From a checkpoint of a small mixture-of-experts model trained on Wikipedia.
Training: a variant of SOAP for the experts, 5182 steps.
Below are experts of layer 9 (counted from 0) of a mixture-of-experts language model. Rows are named router (the router's row for the expert), gate (a neuron's input weights, with its number), up (a neuron's input weights, with its number), down (a neuron's output weights, with its number) and show model dimensions 0-159. Each number is 500 + 40 x the weight over its row's rms, rounded and kept within 0 to 999. Numbers have three digits each.
After each expert's rows: "raises" lists some tokens whose logits its average output raises strongly, later layers aside. This comes from a sample of Wikipedia text that the model never trained on.

# expert 87
router:554493426445493459477488396516527452457559510514464505531431482542517509537453438439538457483484469470461474543501495448481503557480508490551484542542468496521540500445512461496503496469414582495451493480510513457491539579505496469448516522511466430502542541488562538525506513533462496571510421531422462505461606559457461511463489550396566479496529479476475533435467456528490563484583458492509492518446481457524520473493490531537474496466443523472475453435513545507515600501480527
gate0:462506439495473439495560398457515480439496473633488497513530473533558477490507508509474452473550563558434567502519520519484481494452528470514500498444486474478567482462492498578550453463547504521553513564529516475499592551498531485464448541505507419453498500557514558495474456498491516505493451538491456611474558537573507438528516532439508384538547506494525514474484485494493512515572524477487499539511427487557458465516482475535464518490516511516491486518457559568514562522442502
up0:482480543468490486524573542508545495527573490445500544452475569530516428532532505467575431522613466443515546539562517540541458516489554491555444467431493557460529537471554443443504453538478548480538483435470485494471470523497493572513484492508479507546562498558545432448507488464447548498523489501497488541482543536441566503489512529455440535496548452507511448561487517498496560499552534473502576540513473484482515462452501561446420475545509473576465497469544483468545563444533477
down0:490493527467468509522554506457509519544489564451534506401497508559506454507487498481538475462452507406525493525543500465439553558467495560466452545517550494482415507435485495543539448451536561452570491533476462503455390503534494487461516511534463468528513475583470533503493428469524508471503538454503510489543430525458528446514500534501438537486477521468489518611553482495455433523557577513535484431492519516489531497505490519520460541510480439517477474447432578474478498506408428
gate1:517502458482535478490534431528486511495555514473523450489503491483468436495501579533545493454524507444465526503466506543523483485399465527501540389494472571448522485482528548534478560508566508564526464480435535460499467512597426535425538481479539491464487514456510444506485448473491502501475518523515531523440531531467465528542521477510535509507549574447443508538512539547449485563505536464486412528463493548501500506454496358519532465516441424515480483536579426454495527517454523
up1:451524503551509451536462492515553495589568495471471524511459524523469459502472502454530587499553477557532562538537523447500474539478484497459537557489544474433459523512467572521523503477490484542525512528420555522528510517592553524517594511496488462429534461479580466481559508494522515501559460486519488450497450499521494574477460450491478516487560384478445426496478483460482521514545442518553576540476556536514532584511502471454479469506442521499513547510531526518549555573465452
down1:482577459478473474522521526449454499501491472505470478522484495515433494477507517520450547521531440496498522559481497511469470514537515500515592555537444504505449558542472540489449531498518466537492501573426442467542513474466596530435514416525489522474526545539570500516458420481495512477507465542463517535564418588511456518491572496501515435476525500503422460530467545483503476473474514481530494534436516528472498491494518486353545569478420513527535474604473514463447456482499459
raises: "eri", "ant", "ane", "een", "avi", "eli"

# expert 38
router:495457496484547490487503529510603500554458503523462512584548499491482478549524479487498414526508475464505526531608459498549496527425542524493536480549538483473397526495548538459513507446481524439490469455416482467495455516479481511457527515484517450532480525466430540466557489494437560482563442498541473446513531550493499549492504565386493552540548513510483488445462485532483621512511507466523508505537499495469459467542387533489578488542485485483579506495486540527510464518479456
gate0:522545460487554504471506489536528498554508497532508522470501528533471454518556525611518484500506540460405480477509473475534510440567505500516526500577524451483452528509540481523531554466503480433499495572464516476458523557528574502507456549538569463576475595495478599514549511475507500495573526437467557481490485432459512475566536513446497534549429529501519485484433542474523535572489493543531512465479565523440501458519447493422602489542562453448540525488440518488500475501528509
up0:459523498463477511598481454546456471449521522505555494469393437524494451502513522581523461466446414495480478511434509448477478495528463493557451426538459448484483462458524495533497453457564546483532529524483505468549460518512513498495499548535467451510542522514528523475453504514504487414450437522489524427563568523486472453593504465490525455442487566392568541487502444458494456494492554515526463452527448491538506508480541505448558526456463458481460490473503540538421528555516492
down0:519557515492473523449504510445610523495462432517491516545454550480535541498500489479508532553563495481460454447566527466475523420465463454502560411493507534551462498490519457519511568435501492515502501503501504526450444548533454502534510482497532529524538467413509512486486521481511394519507445510546446434568501500538528546425516459553562542501492471492545511474494552545578510536505482480566492537459504485526509464509489422506377534500467479478451494540447516482508404494585534
gate1:419544538534558498530450504511476543451495532478488511464494514554454436582498523526585466497500462464452526478492502481564541549492460491502533520488576510439482434481519525470519451584503466421486473499469481483571431452496536499496455498556550473553481514496525552455598458476490494519471456428511468476429437469517497536522494439492506470503466534458560622447478486487503477507517505545481443516526639530550466485505503554473513542469567416520525526499482466519499507522524494
up1:470506527479539524538473583460454473534491489537559544448461542508503464593460507523483477462490508424498552490486477462545563482510495504423549457554550403474485510476500483557532492548530477403466532493438520512475479476497610536477484541490527500496489515465457500540526493450478513501489526427526453465461546476500454515466473532487522559492452540485514599476481522508521546610533441483552443523536554511558434479520497550504478523561482442481450574500452485550483552415514468
down1:508538518524527516519492514523487471431454579448514484545551443527602472484521543478495604483530512551528530449560487436511542538467540571517457529539443569552541460515505559507537460482475476557485531521498516543550533442494473471520534403516484498461571493532576512496448512542499389443466443529522458544493510511519504447502436489523496485461488493528421492494509511520585490465505553540556500509417531550447536468478537504571508565452462464532491533528500507552517486493472441
raises: " by", " in", " on"

# expert 91
router:477479467484515509475499383550604501522532565494497442574452495545538470504495504409499515444475502482443531547511526516487477577496533532505437489513408450476496488464475533533545458487434579452417512473521494485539562538491499508434515497485478457528562445490462478458528499482457579557518471529460461526498603548492500572496510468443501529535505548504481446464439457487422543473572486445479536492494502489524501459521445537494506511445532475485558557480503569517562497503470534
gate0:464520421544586570466532438588557534512535466548497474517500486512437471546516484496542509525459484475456384512496607486474523433538504538488451494494458520431554527466423477514451475509469590418504492505490506451485565536487500509468492509525497443469493512494481454523525572566453552507525480481542492543472539476467473489433541535424418506533521524524449493512533493508542507456458471480491465522494519478549493455503533502439530522428573481497488486565525521583482481589499503
up0:544553492465467508533454466618515473498544464474447525437462516522491449481516498435532510512519488515538533414556419551542550487538497517465467520488484504555458565417529463463553501471486447438488547483514531525491483543513532531494506478520534504488526428492466412475557454440442558577534523513465522453514425468487483535505516491452447451512499609458473540447489501471506536503479512550507520509488431495565503449499448445463564462453507513481526524526560462552565519432501433
down0:468440425526496536498491494513503458459439523472535452494545519547500520547489519477573445519496507466503554529517499486484527463467539542465520437521430474529498574478509505497495491519545514493514501497563546414401516524500503508484505554512484439520457495436509435517512507410490532537570494556529484518549480484570418454522433569540460524444563453483437532533599459474553483506478480536425502444519524560515515575491515413426516524503552441457523583499493568523498512518507506
gate1:504494521481514457446468461437478471487462490499447431468479464539462505506520480484497525536459510470527631492519443548511467531532483458495481593525489464551539560530486478552540506495463487453538462462601539581557584452570522425546510517552473523551438401529469483502482477399498546511573448452547513552460474468521508462485459515482441505522434494517452479491487511522512490475548546523452493514501518426494477520489481566515517456453484431466482471510515543527500530497494593
up1:522485503511547510510436508502470568503454502525481410511477522456449563509520535484494514527465477512504469539476556521552463491470482496501532484510529597448527531445465476525503487526473518506486471454574559521484495548559514428506470504522550538532429499517426532390426518522480508506558412490462565564473530480521484507551535502433500551523427566494563419497511495500468449464445500531400467494516474533430487437553468554458515518426511455506474519526531564468515562441508542
down1:486460500566490529577527506436558461493504496515464436482484504457468532555529446503511527512482538526459471439499538471505469553487539521493534527472523478529482517468438570543432439457545472484557528440535516541508551615511478575450555428514557504464508530572493497561513546501488530479398475493480430523515473557490514483542470460469461559554564532453500485556532499437462520499545601509474483602458578491529492526549510538505486509517451441532520502537508537503468523445481533
raises: "ian", "ic", "ia", "ica", "o", "e"

# expert 35
router:552513497533549504484406483522501490456499555563504484521481449501536511502477479430451511526461526494502590503639514464489537564491505475521460497573459478500499505525468529537488503513518525453459544442461506389463488510489472470428493537438502432551457452523507458509506423471476531555520400544463500481484570513436437540524555576484573477549563553511497482487424482516490478455572448522499480516490478511482448428513463454487563472526539532476516508503547526540531481452489508
gate0:522464577465489462551467489507432450450403526494512488543431549442462430467511565493491493530537533567512515548527474467556534452488405511478550536524571488513438446455452455502517433481458495523500483510475536439438513574448443516458525548441499502516457501561479502518482433539514556489511454538537548509534490531439449518520544540414498430492507456530493510489516479546447501498569450479480551543512439513390426510461478474487482484485545497468495472484487532524430515477503482
up0:483560572541457479494475548540529519472591581400509482465457498506442493490532441463527495459502505465546442495501492453425518565556521567559480464427505473513426521543418479484477508495478441465520547555508436496448476511480533442506532493534517536454517486581545563482510441562468507467507534510448516523435481453560571497475451541548546532469510508530466382465480503510516453448448520503469496492436526504446511455570501434524509508503457521504573469484500483504493501509536470
down0:470450470403528456491524463489427549576445530531451423497483517471492498502535530529510464514474475552512529486468469529491517536566502498522506533468498557528543519412528517503548478524392514484524452490514563515483506456530509524527432505536555539527545464453485487460553584517564450490549536503526440463465548491509540524539527497494565461591477408494450518473456493464491521537526491490545493466554540433485461485475480541461473517468476555479480493497494585524455657495506516
gate1:456495478520503429546492513532493540508454521472536426479500554468534521491576551431522526513520536432578500548451558507568433495516472549580446557513507452426447445508461500573475582531500544525501433551468546498484478512493553447474458521552512476523546499487551465495450539537409476529437449495550527463490493492500441524511498478559513450567491567508463475494538499489585496514470503476450414513517503555505495475479557500533477479502508534538507514455580465459443525580504547
up1:533492476499447534465569498491529482465446532537547514507514545560504507518531548585511500499645452450507467512537523541474462444422433527455489462487552534517522486462479432508533550508506440446501527528485504483544534549485473526552516514565539509494509456490474498564565507478466471479505526438537515519475500502528442546557522513524561428492520485494465479448454445550539472530494404531516635503483482511438499479489505448474497584509476419557552573481502458518468508482549470
down1:526468479414457478542415489465502510440527535501499474485569450455566503525557496535486501492565471473461562483443518532565461585531485506463503475543455434454594487445513501535529528528508441537569527504533509468515466532489472502460518542460485585561460520540479454520503525474558443537509462582435531573442542491489422517519538450511492554495520528504482575442514519492536457507468492527507596486508468520495462474483456453478455488528467526558467586436468513534552532454523493
raises: "G", "-", "P", "B", "E", "F"

# expert 23
router:515478548493482445479445502485617516455580491525475516486493490535506499522492509479506427499375429415592504494509485567464544540498535436518464514573437516455456510504477512514534490538490571475418524437507534507490441500473452480476513524446449449486632491479529490518513431577516516495470485519484492491469551530512499529545554505469570526482517538536463503440532483501589558470502465423521509440530481513482512517490482523542527477493505603475537519489526523548482502494469539
gate0:533457546517418519502499518546463478480430514452445513486547556539532512539518506422502467529491441512533482437483511509529583480395562523521488501493476559484481526464469568468496575513467456560463518551463560487544469521517510495494507529495544490470559528519480516556544483458478503426524567495471522583490569516490533517497509549528505606535484494537441513553556479466536570454567541467518507478398528446530510511487591458511554571511489523491462503499502539581459484495568490
up0:497504491561462468573469477550444517545596529491491501470512491423465496471444495408550545460533425459510521463520450480489480475525533510538540420522512500526491445496511545454518519480512477538464508470576480458488554495547440492537512476488466518527468463519497547513471538459510497499518547451462532536486459510402525506553471517496497583454532453481470391485444492558492493491506487489492518424479549490460514548492484517448513467565519600527473536572519490598548612457507460
down0:512484536448456485573521525531548462492526569540556448436513511447561569417494499512473486509580506453505462489493497482536528511481535525517493459437479470553479463478523517460525565418522410495520473429480479534479503503501527503447457515465444532387547549405523464501462522475545585568531537544525532546521493515521490537486547496503421468493476488502462475555482495493447566575492425540476519467489460536539439486516510480523480546457486539552463488413497529500451485573535467
gate1:465439452559537440439461500513530433529497474520534551509492444457516468508519560484462546466518537472592483485510463443525519459503522459459455428569481562596479526555551479524509500530491533557496475490447480518540426454505493486495432500486587547463491496571493586517518430525467486474519521495452466571428491480581431442574529486514434527508535514480481514501501456524518519552524536425439541503480492515516563529532432476520468456480542502564511471583510480474490542482510535
up1:531569464470407570469435443530475519456565451434468480438505479504504543482570468489515469482481477534511414490580526461561528535489489524524479551525513488481533488477468488492543524536455577460472579485441446523530517491541455563562494473430438474527459454513499477512545462507513439563530542489499526498522459514537491437486491503548527568495434496574507469454519539431542486476503479543494534518499524510496482557527487510546577477473517446482544493431513569501429572520600507
down1:447593465469532427512502481497507557457491497583479554538463539529506533450571588502535464471514491572486512528519531532447586548466454485515464554473447550486542487544472518512517522512503511578441488543493511494585490515465490489480512485479555490491507513538488534526402487473495517539509475480472475472495515435501573531453465554508498509416511562512560495511502470454473555485503445542466568484488507489500526583525483521473485593426491484486485494607421448465467509576540563
raises: "na", "ol", "ur"

# expert 12
router:529518511504500443467467500482539479446508478490508485486491502510523497535499511507565473465458402472535480503494495467513546527468532404534496474528480463496502502513513521544479529504421515415441521456456474423535460496380471535438550537503426488494580485418542490519563491529454560555476422474555448408475494532521473529590502531506472516546552500560416522462531510572532480494490506409512508501466531470521517484514464491562487485522411550514538512384517514483478520513488522
gate0:491432482502460545562452471501574483494491517488491512447471556582523485534478509494597515489526523506478457484484417580437519438481509495492500440475493490503494550491505483467546459507493549412511502429500545442495481534575526586482567515456488446450523477451495485611610503527472487491508496511476494441501434493463457553499531508544476536468584395489529480480525478533530490428506413513534508490524552488487500556479483553504497535533416456530481532496517513516483468545507427
up0:490543492460471510483560573517488537466512520517504583501498534473525518579457519490559487515480467483553487541460533536511562500501494523495483487394422460463495534481526496465518514533488462487470462463483468431534446471539569533511483500533464518459497559493552530514525483561429513475495497528487516507508439464496564541568493418566513564538546429552543521539480492442512574550449538513546549468465583497494441494427558446504574482455434514528478539444526445564497581515460453
down0:520520441531443483560567467467495530476475419545485506527450543500492515482481509477514522520553509461422477545482459477472512524470573533528482523549524429509493509485458527453516531551449488428491544464431406480478435488498508472511519441456430569438520527520492481573460478590474528483524565491544523566505518473470455453485507540562486506485439421534454547457521523501475491501497498575522459456515535536546519492493445516522420503539437570556463452418583477454461473459498509
gate1:478476523609479506569494549524522573504468497475510433482509501523461526496488460473536472492483570470502450537515488549511503517496479413467517440477478475468499508484477548521474485427539470456558529491496485504481503464466486495377490461580504484453500518484524388493548439486465532438458449536514450525451528492525457531549427564520472563450499492443485495508520475457513553493534557432441497510479453559432505573492491529545484569481457503503522470477526621517547563499572503
up1:487504496502538519512518490466471516488533554475441487468483475425473466539543433478524542495533420467495505455510448463461481401506469474453511471515506497574455513421537447488445491390414482501528519531557487595538487517469441521494463466469540528546480482512563500511552503435454561512438502426496496516422519535516476567482521532493473528569504443486456424473504449527524478493446491483494524445622515517527514532569520450428559507551530477531525525474510488442467451507524508
down1:527469519408514498410494477521470417530419450495443559531542541458461465469479460526582514476516470425447476463477497540512464524447462499529485454517565425537455508587413439489428567552419497506537530511538523492514459479537489502454494525482438524501522591478466511462508508458521516494497496498493526498524534488491505503437458474461452482493478480539553399492497477515535623557534434450477475444505546446470493476532465495521530512480581499526495503512533562485478470503504499
raises: "ced", "ba", "do", "gi", "ted", "ge"

# expert 26
router:537570542557592437460460485530518477498545497511459481573535489522562530514465418426572497489492452490481508514530486494492539537449526506477436529528460502443522494485590485525553499528428504474435489444527520501498513517405520474445515544475461537540510532459536534481596521515486515488547488572449427447457563494530441504517568541499524484449474472531486528452447454512466605449564464513545520502483490494499533528520462563556507488470496495502536543458499469495535562476436576
gate0:515569567491509501509559523554434504491520510456557564501533523420484543534577449503539467442512537526513563498577553504529514508448493481534475603496523514463544513442561432461443458527490546508490470462414487562520448509442468477435529542518478548516473494510454505623531513551505474451539491571475494415474465491464476483504499592498573512506465506571462473452482505441512582460489469543505489521513494494529478515541512486538513434527474501444451521442496521476543529499540496
up0:488487471495527420504489523535531453449528537486509559485452515539588518478543505520591556498483560540462525493456493520482480534542483522410525493497525478516502516483547541474512544494570471524506507455548506487435501515523562497509527488543495516554477493518475488471550531519527525549550525489462547521556525518477517577475555517430430536448445481501517505396502508511500557516477470572502432530473547538491591462412422619493486505501469556442503472528593471422526548540499452
down0:435535533527517420534491483537515496489473536433416542463559471541517559482447502531517469523532571553496537538450541503460442455523506485542488474523463472470513506450484458519405557520510510511548452438590488579535449489468526488526468526504442432453490457491495521520441424514544504518507440559482461497510557487485483451534515434478417429494504512525499584539504506549542566509492413555524493458529507562530510529496529542466453517513498480619551501480560458474506490531512506
gate1:498479484447548560468529457556560620472497479436499513520525530493531515528470461436503573503449454501549481489481446548542597502534515544436501526527425503440586587533533467493444490485479528538484488456559553476512491500437464474505484542409451561539567527489522565538466478561509494405435504512487492487509508532529504553465563523481508455500412535524585491440466459472440514477527540495493497442436521481493509455520471501516507510517491482513485508416520504528478488559485503
up1:476487444516576514506506545487510543474489521540457412538508490560522482481484500568530425500427427477517539505389510506524539441452502532541467443520462459478535457534548523538499507458506520462514460571476515533452530477505496459511561535622561467476502400471556507454516500509503515450515523498526549512514489488479487440528419505465501586411498503525505531564516571471493493502497518479384544516574475505539477470481493500479439492458494510487504482463423522485496509446426549
down1:486539475539492456484523519530540527537529459523487448469501441468465566493565467538463526576512464464456479480508511505511555553490460457502511530545537534514436469472447487472575543451511529429482503500507508548525559423545433460458489490511560433494582528537512495510473521499441432563488513489519465475503537456617465494545514478479517535553494465581506539556539478406537431518497424508527531536473598518477544535553566493491495509465523498539585549470495463552566484484468498
raises: "en", "any", "ever", "in", "e", "er"

# expert 30
router:505507467456497448412533469460547452548508532551483513520515533519447488528559525486451470555490456402495471514536446505568475560473501507482481448526526528478468448507547540495499540550505503448432534513517541474515460558485464519417536489474512539534522511408518492554465491544358523513540483529486458439517523521496511541526528481441503542556518580507475496449472494555492486500585444483604456434502487448471438482495471489498508588514525514416528539455495497468512472467451453
gate0:481513467548502497408515502533519526478457537487469464556480536468496529508534496492469427512524547441477504538458485504537403512484547488496464486480424493491499487485433430477567405496453445500493508615508500437532518563489533555462511480494516523453578506510516482489480586565406481514462541574461558524589442551517506524547522509456454430501539490544501450469464548500524560501528507482466448554471523498563461570477468445545528540473474528472522565482492563507516512471522544
up0:502465474439541490461482519528504466526443543471432586520516580472492433426430532420459499465499518464466525454493528532448459534457577441425499549435466495482547509516489474517504481455508548525514432553552532469544531508527506461483522525463484500498522458532473488455478441480513492550497542504466487566540498460444548499434465425517534515496446594508484527484531488436452472462468448515470483524493493531577526376523489523539474508446432436536507546485516446426533519518514542
down0:469468537483449470538519537555498565504525491498558442473522474479443568504515521477475494445515526548521511473539492475513478566415452504625517451451511494526538466572514510464531518518497446432457525513398504470477520492497528515507508475479519361479511482495485492425521503520495453488525504557421492522497484505512513502573454608515474535514529483520454491467501469486431539494501489498524463502452548604460496539520489532539572434473558502501436556536515469493448579464462446
gate1:518603550445488502481531487466533473482502588424485473474491467527484498491530548555449455473515465518492504457539498531500526489459546522531466568475498496537553447506521545476566536514527482454502520495551541455434539498587450537452436445495499542476500411545497537514519390496407485435548525553470541474486471500522523487489425474484497485500543479523514533503482517460515525505496439436557513405482537593591425445505519438499500514512513544437509548485531482488476471560498552
up1:489471502543499513512431489436509489491487426486458548461550514475517505462478483524546498499540517519435519484539476484440537400502503532579491554520466498393502484562464551543555502532521412498479483520551514534564497477466559521487504531502531495461469571470439524509513525435498491445375535494493466516484522453568509535553525478493516524481529544474567447554466478557565497463569510497539516531525442565435608500512525517483559468542511449472486438490566539532558540491520514
down1:474548477440501559449493478503446433508539580515498468484481540540496544495520524462444451446557507530507535497467497445560449399536548517483555492475471478459564471463459498506475497492527490420489542484437521514494422479452466443527541499559562583548505550488559474499477480472505495482514518538449532468594525595521480461482482549458503513480417538567525519515520509509441521476479486432483577489525576512488484514527572523483518566468459474462475492519434514477526548549485402
raises: "iers", "ire", "ier", "che"

# expert 82
router:476487474490515461415520455509479485502528455523504494572523529496505502557515546505482486484471475466529614518522509508514504495481529469548537531494493492459450437407517493487628546479473530524493586480442542451480470535467511434486504545470472434533504458428469458529509519505389510497494431537495525440464546530528517492517522553505556587528517499516542530468472452547461506482542503483454537511454486437470530468467465507598504502414510529424477592489534457537501516423499558
gate0:433509487502486520496448489527532525545556507426491450544515425513539534512426503525574556552547427430479541470522501482511492467493460459424554492506543481498475469406432481467516584469512503470532495514522544466559473517402491523470512482431535391490467488450470459502520554439461510488551495508512484455484499526551503571510500451574494520492525513473468491491486605530483493534590485477504509516479482443445534477476431441529490487529545411509457496510493510519493440477495410
up0:581513479453545518521587552543470484485446447527481469470475544485491543522494447532485495496536528450569460476489529532520492473488495480445506562521518456427615601521461518490538476484458493508512545482444488475433487489485465557520503509432436464508569477501465523523503454496451479498496612485465491577502492430569466508465495537498554472485519508552531502532506555582535582579509516442524484521502569501489514523424531508516460479559532502495485595504524520538477601504511489
down0:476464535569418434449415495497515515478506441529506497498462487552495516523504536541570477479476474500474594475507507556498462487604496478508488521497499497494471453534492510534517509529472613562498539503459426479529512461465515478515539523457501515519442553544513472481397525514465497526510530523434561501546543484494529507599490547581465545487564533560492477470430506527518582499560468500523478460462504456524537491507522474591528464555484520546494538484536569577519578451549491
gate1:533531475513532473474556464468457427510463418540514516426504457482544514499530532487489482524496521478502619395522444441559504537496503493518520538546537489479515561471541467486530588509529529511427560552513583509437528540550501522504486542541517471438455548461448474515482491499487482516455494539464547467492541549487529446522511469589490555523475556472445470433513466519497519467528449448434442522522558493505525485513511481481527489410555583486550491507484561447511487449504590
up1:557529515416497489544501499552510526590516471535524542477463474497506572539498478460456518568515439572439555496512444511506508520525493479541502496526540524505546536463537495493577550435531548552491581463430560520463495527511558465496430537459543445469483522543527531533473513502593536569540545543522534532467490509479433502575483484492476494479453475437496559495433395482516459495419522493466464471524459479534537537546453539575492504461515504506503570530516559540541546459529535
down1:529535451515451475463592434516520483421505493476505511433546534483475557554460547469509560511566462496509539457483485437500544481486448459517443465486578472528506448515442524517513505492512543541481483507535413537495479557513445472530463506489458470510492571438521464493521512579414484508448543550488485484507503533469532511560463505545418464448467504498525475534531533524546541404536533502468428447451583522525515566431458446488566536508561502571492502518526556550508440499516501
raises: " –", "t", "00", "te", "-", "tic"

# expert 84
router:513440496534565506441464455485587479488492533513541497529501528520537490533482570442518438436482482421468518540564459477508546493505468477477532509487525514476443516497532552454500473528532480419480507458489484461484610484501423401467502557418508485532480461524520567460538529468466490517511449492525462466490491525517505533569540533437569558522560544519495479440444451533428566468485506435540574464509484449536509557497379530525526445466486475502544511495468477540548521469502514
gate0:529527470554519492552487538528536513508526544466527507424564406519469506521478482442550489470492473480623511522496460473460501527506520465555503467463419476495442591493506525495407538494545504406495445556541510495444583511460491497505494516442516446463512533534463536516519488506599524538442448470495515488549518538553458543520523506499492493496521534620432452508495521503466439559524457469495588523486498572492528480453567542547514501530524502500460481560495531469484473444450482
up0:452469463462532472541537484512520465489516531530519506504409499498481501577491480473507494463510525438525490391518495541495508451474448453485509397534443490506565577482497535502559449538520548472487516562467463497447483484483502485494469525513564521514474544561496474508427490480473558469461494540523485573507521455480457543467512439558421426522526501486499509559516530590473525587520443484549499474476584484400539485465566509499492441434517510509538586518515452458526465432547526
down0:526550449497478540513511426560486460454544507486465483532512506554524472519452444428534478451510498554469460507451488596467574455411493559480540519541539495503502469527512507464528482544517496482509567466535429518528594482560473459526504554500505477496467448535500513458570467481446418475474477487493549471454566557534459476525494583490492517468448458458475513419510504479449519547490463526485527494415558501469528505541536396473529446467504492445466525562488432572480515454543487
gate1:459425419524529507490493521502490542569461507512486522521444436512475450494485545512497525538487492477406492559523478456438542469480530492476440486503576544564489523473483518474544508508475506458530502507524552460505518440560479535486455482485474502529513511558487509476464519500421511468543441512519431483467566493472493394532561481521556499524491510457543539453502491432419511534426520452440553486472538469526466554471421479483452538413401446453470451545502441430543480508563471
up1:550530489510494533461460430554436484462450483493411473521496550475545541531488558484452527498582473497563491544510429446442499510465537533520481478494548535496474475512472551470550481492490533523481486533524420479420510519459566482467524443514554474479519478513421477572502439440550544466482508453418455474542483438517523520526524507537494440559488575426542492489526499473495551481512516552539476498569429468505465453464537530451515486540445500476531505498497570578608445519453485
down1:510531546473441485487509546511502490496490505506535448470460502427460505473444566532469566522481587479536523559470530566462558497485509465576503597567474479557454549523497543562438529495513493451509470500424538469558559514505495537421436563546521548512566527470514503483476480567519524502511476515444495531501546556438502579573500468523532492501506493529433510521530516582534486576533477495572508460520445490529483530580487435531477514519451567533426553468501483536489520436495500
raises: "d", "ment", "ling", "s", "ing", "-"

# expert 86
router:549457454526555474496493464523585494474519489518502476545492483525512513516497428431499489468500470481476518565541515434499470533440565460512461539524458521482532460474546506494497534519400590494440514438528500477539531595470524484473522548458447413518555501468506528507569504505507522475468477540423477477465594528440454521450529532494514505490510457477422495542486448517489538451626452517520537537549483472511508508464484548515544452438514501438533556440524516552581494533520562
gate0:576479490470610470532553515473544451451509516599480512533479471496446541474539467419534604446429521508510411531522503523485510508482512478566471459537462470477510520560535465524432475471501522542427492490528477518487571525498486446465482511494502507441480526453497456495539522508508497505456472486543544465475528488576439506509546552481482545513473545438485537580482539490470487544558536438533552512476502520556502541522565547504637437478538489493532530520556502419521513516496523
up0:513547511465573481433484529511462522533545503590515435451514522499453518473506481482590515442465457474494505514472498462424513616483490577480599485555545529456529451542535463507506429560449554528471513526502528468452508426516493471548490462467525465469449509431508536475497492510452526499567528560504569506487552527522480488483496480474463545494406514462478493490526509506435518517448478503524493508492445440557558506457498489499544524518441429500529441554436480483534571552417514
down0:490550532513515467481518543529463498514450444472486441497469520545494470474486486497425453485553521487490500541469564462490410582447461480455482437558502484492529489587548470525503434610550492428502525591470392520463446539486491488510552474541479556576437468531492511492580470454536441458470547455506552492458496493456491535570529468460483506479453442546490470484523523505462474482496477439470565537453490485511510520548462454503503468427561495596542517459464511493507503484486496
gate1:488482465473509502499446458483498549518458491419500451514503588506470539516434480466464468518520561491556500483489537558501473523524585476493504506432440550521584570452495496494486470485590510405435497450501606523453584481519534410576508507467476485463523557480383553541471476554481453523492488498510564560501448474480498524461521528483551539519449481440521516499527507483499486536552468507501510519506544476490466457422478520491562535463489499532450552421548479497535493526528464
up1:566482485538504438509483452473511521476444464476637483549535544569460440514490502510525470547525479557481486544491411447475485516520413493537494552436454485455511530462539473461496457545437475496503437479414492461425524555539490499533448496463446488500527487501470457533521482506481530568472518486530461492509385461451491442503466517502464434487532515596524414503453463476491512514517516496474596447524486467477516479536533533519479439493528441558464492485501477444481556502566510
down1:574495471481425538482443550543502497515517556456469432501459505524555517415552506475538455527649540513538486563479537505550503458494512546503526468429486486513525530552493559429513440534467480531457492456524482531484480505495486610574497491466498542452530481464499494473579474485515493518534461531516489524497433530548510507471538592452542464514515542450467519496413585510528522494566529479546555535485463478476504445529452487510509506499510496473479554425545482546549429540532499
raises: "ín", "as", "yn", "omo", "ha", "ina"

# expert 3
router:475489474502521425482488377487541538458474471479464537544460473509487531470498516495572471496459524429531541501525528542512499603468545442519480506576467488516488504479498538492497536517513464412460491496498466432483511542428499441435487511457456499514587440458486493517542495486464522571507487459506482476410506511482513490620508538431488557501579538573470469487493528503534490438506509416557552495512477474446490498487467497532494526458389523470539528424524527427492533478489526
gate0:496456451522504504515480455472529509506546470481473469527439450529488516517484541450531525453541513482469452538487461533531508590533557429465426498506525483525478494551546428463547498489522518445488537544493455446429467472422527550498562524524485488523463461504474523547486565487447458496471521523566525430468570481512490447462493532542497532428493515463451534489443492483470491558527538475502489404534447439557521467459443479524534482497423559601492517511568503436506581451596486
up0:527545433448473520447534416533554523483560520519525450534491458436566558461491496446528486462540481486480438521458502566469548501447536491502446508450544417448528518605538553519565532457509587520496480524504555497508437529519458452581527475449480530500493522452503534436486467541488506482549461464505466492472462531545514498538457526457479428494562504508449467425540538474522453531486470523531471493544510451488415534525459519452562538536449509491468528483476411477467462543458455
down0:498478508514502472553559487488509507476484547549462510508489472445505604447480552576575514542498425467522494485541538522520426465523455526504499543527438485524502466427506508494545544479524502549510500522440526508489479512480505486460532490525417528457491511576502448538465500516517511421464462548507539470609497479527503512545531505414494508489549581533524516485560610488531500530507430522504478487528550558525565483466463527494444507503512517451478549503524497384565600481483413
gate1:479411488474430394451495496529519475500566489363494473451395482537474472496592460559592542486477482515504490515528610540494519491521471494549593505513512469485513477561495532472547527543571483515438551563448539497505470525479557481485470548539551495533541511518475457492473491544522534454480480535561480514505484454515560504391499481461502511501503505473490524401485508402534518482514516469466501455489539525508519467520541532507500527498481471497545507436538534482523488523544502
up1:475535515560497605451460444510527436507502496506473437426495581523476510548525506542521448542545509532476476555576444447486488533582417490503473446476436444448468505535530435464579553498459575476548536444455473504521513508539493569515536445544519430507510503473512395424460511504482492445481505494476511485505594469527479545518500522565505481457557468549575493475515492526498496471560498484539518533503471467478524447497505488496456487450519467537473461494507556405550502511485515
down1:481512487541527514462477491497400487566571504468461529558479516464446532511478492523531488462542454517499519541529520444553467511478484512502483427496493481528507498472495518577483541456555441436538519497545497598514539542458562583411558539548552516581497499544558502411537495501494481502562484434439510411506531488460558467484519487552467502558491501466502438456493478506488496478516481561587505509512445546533529490493462489486513564470520529411493476483618524421489493491490530
raises: "ti", "y", "n", "l", "zi"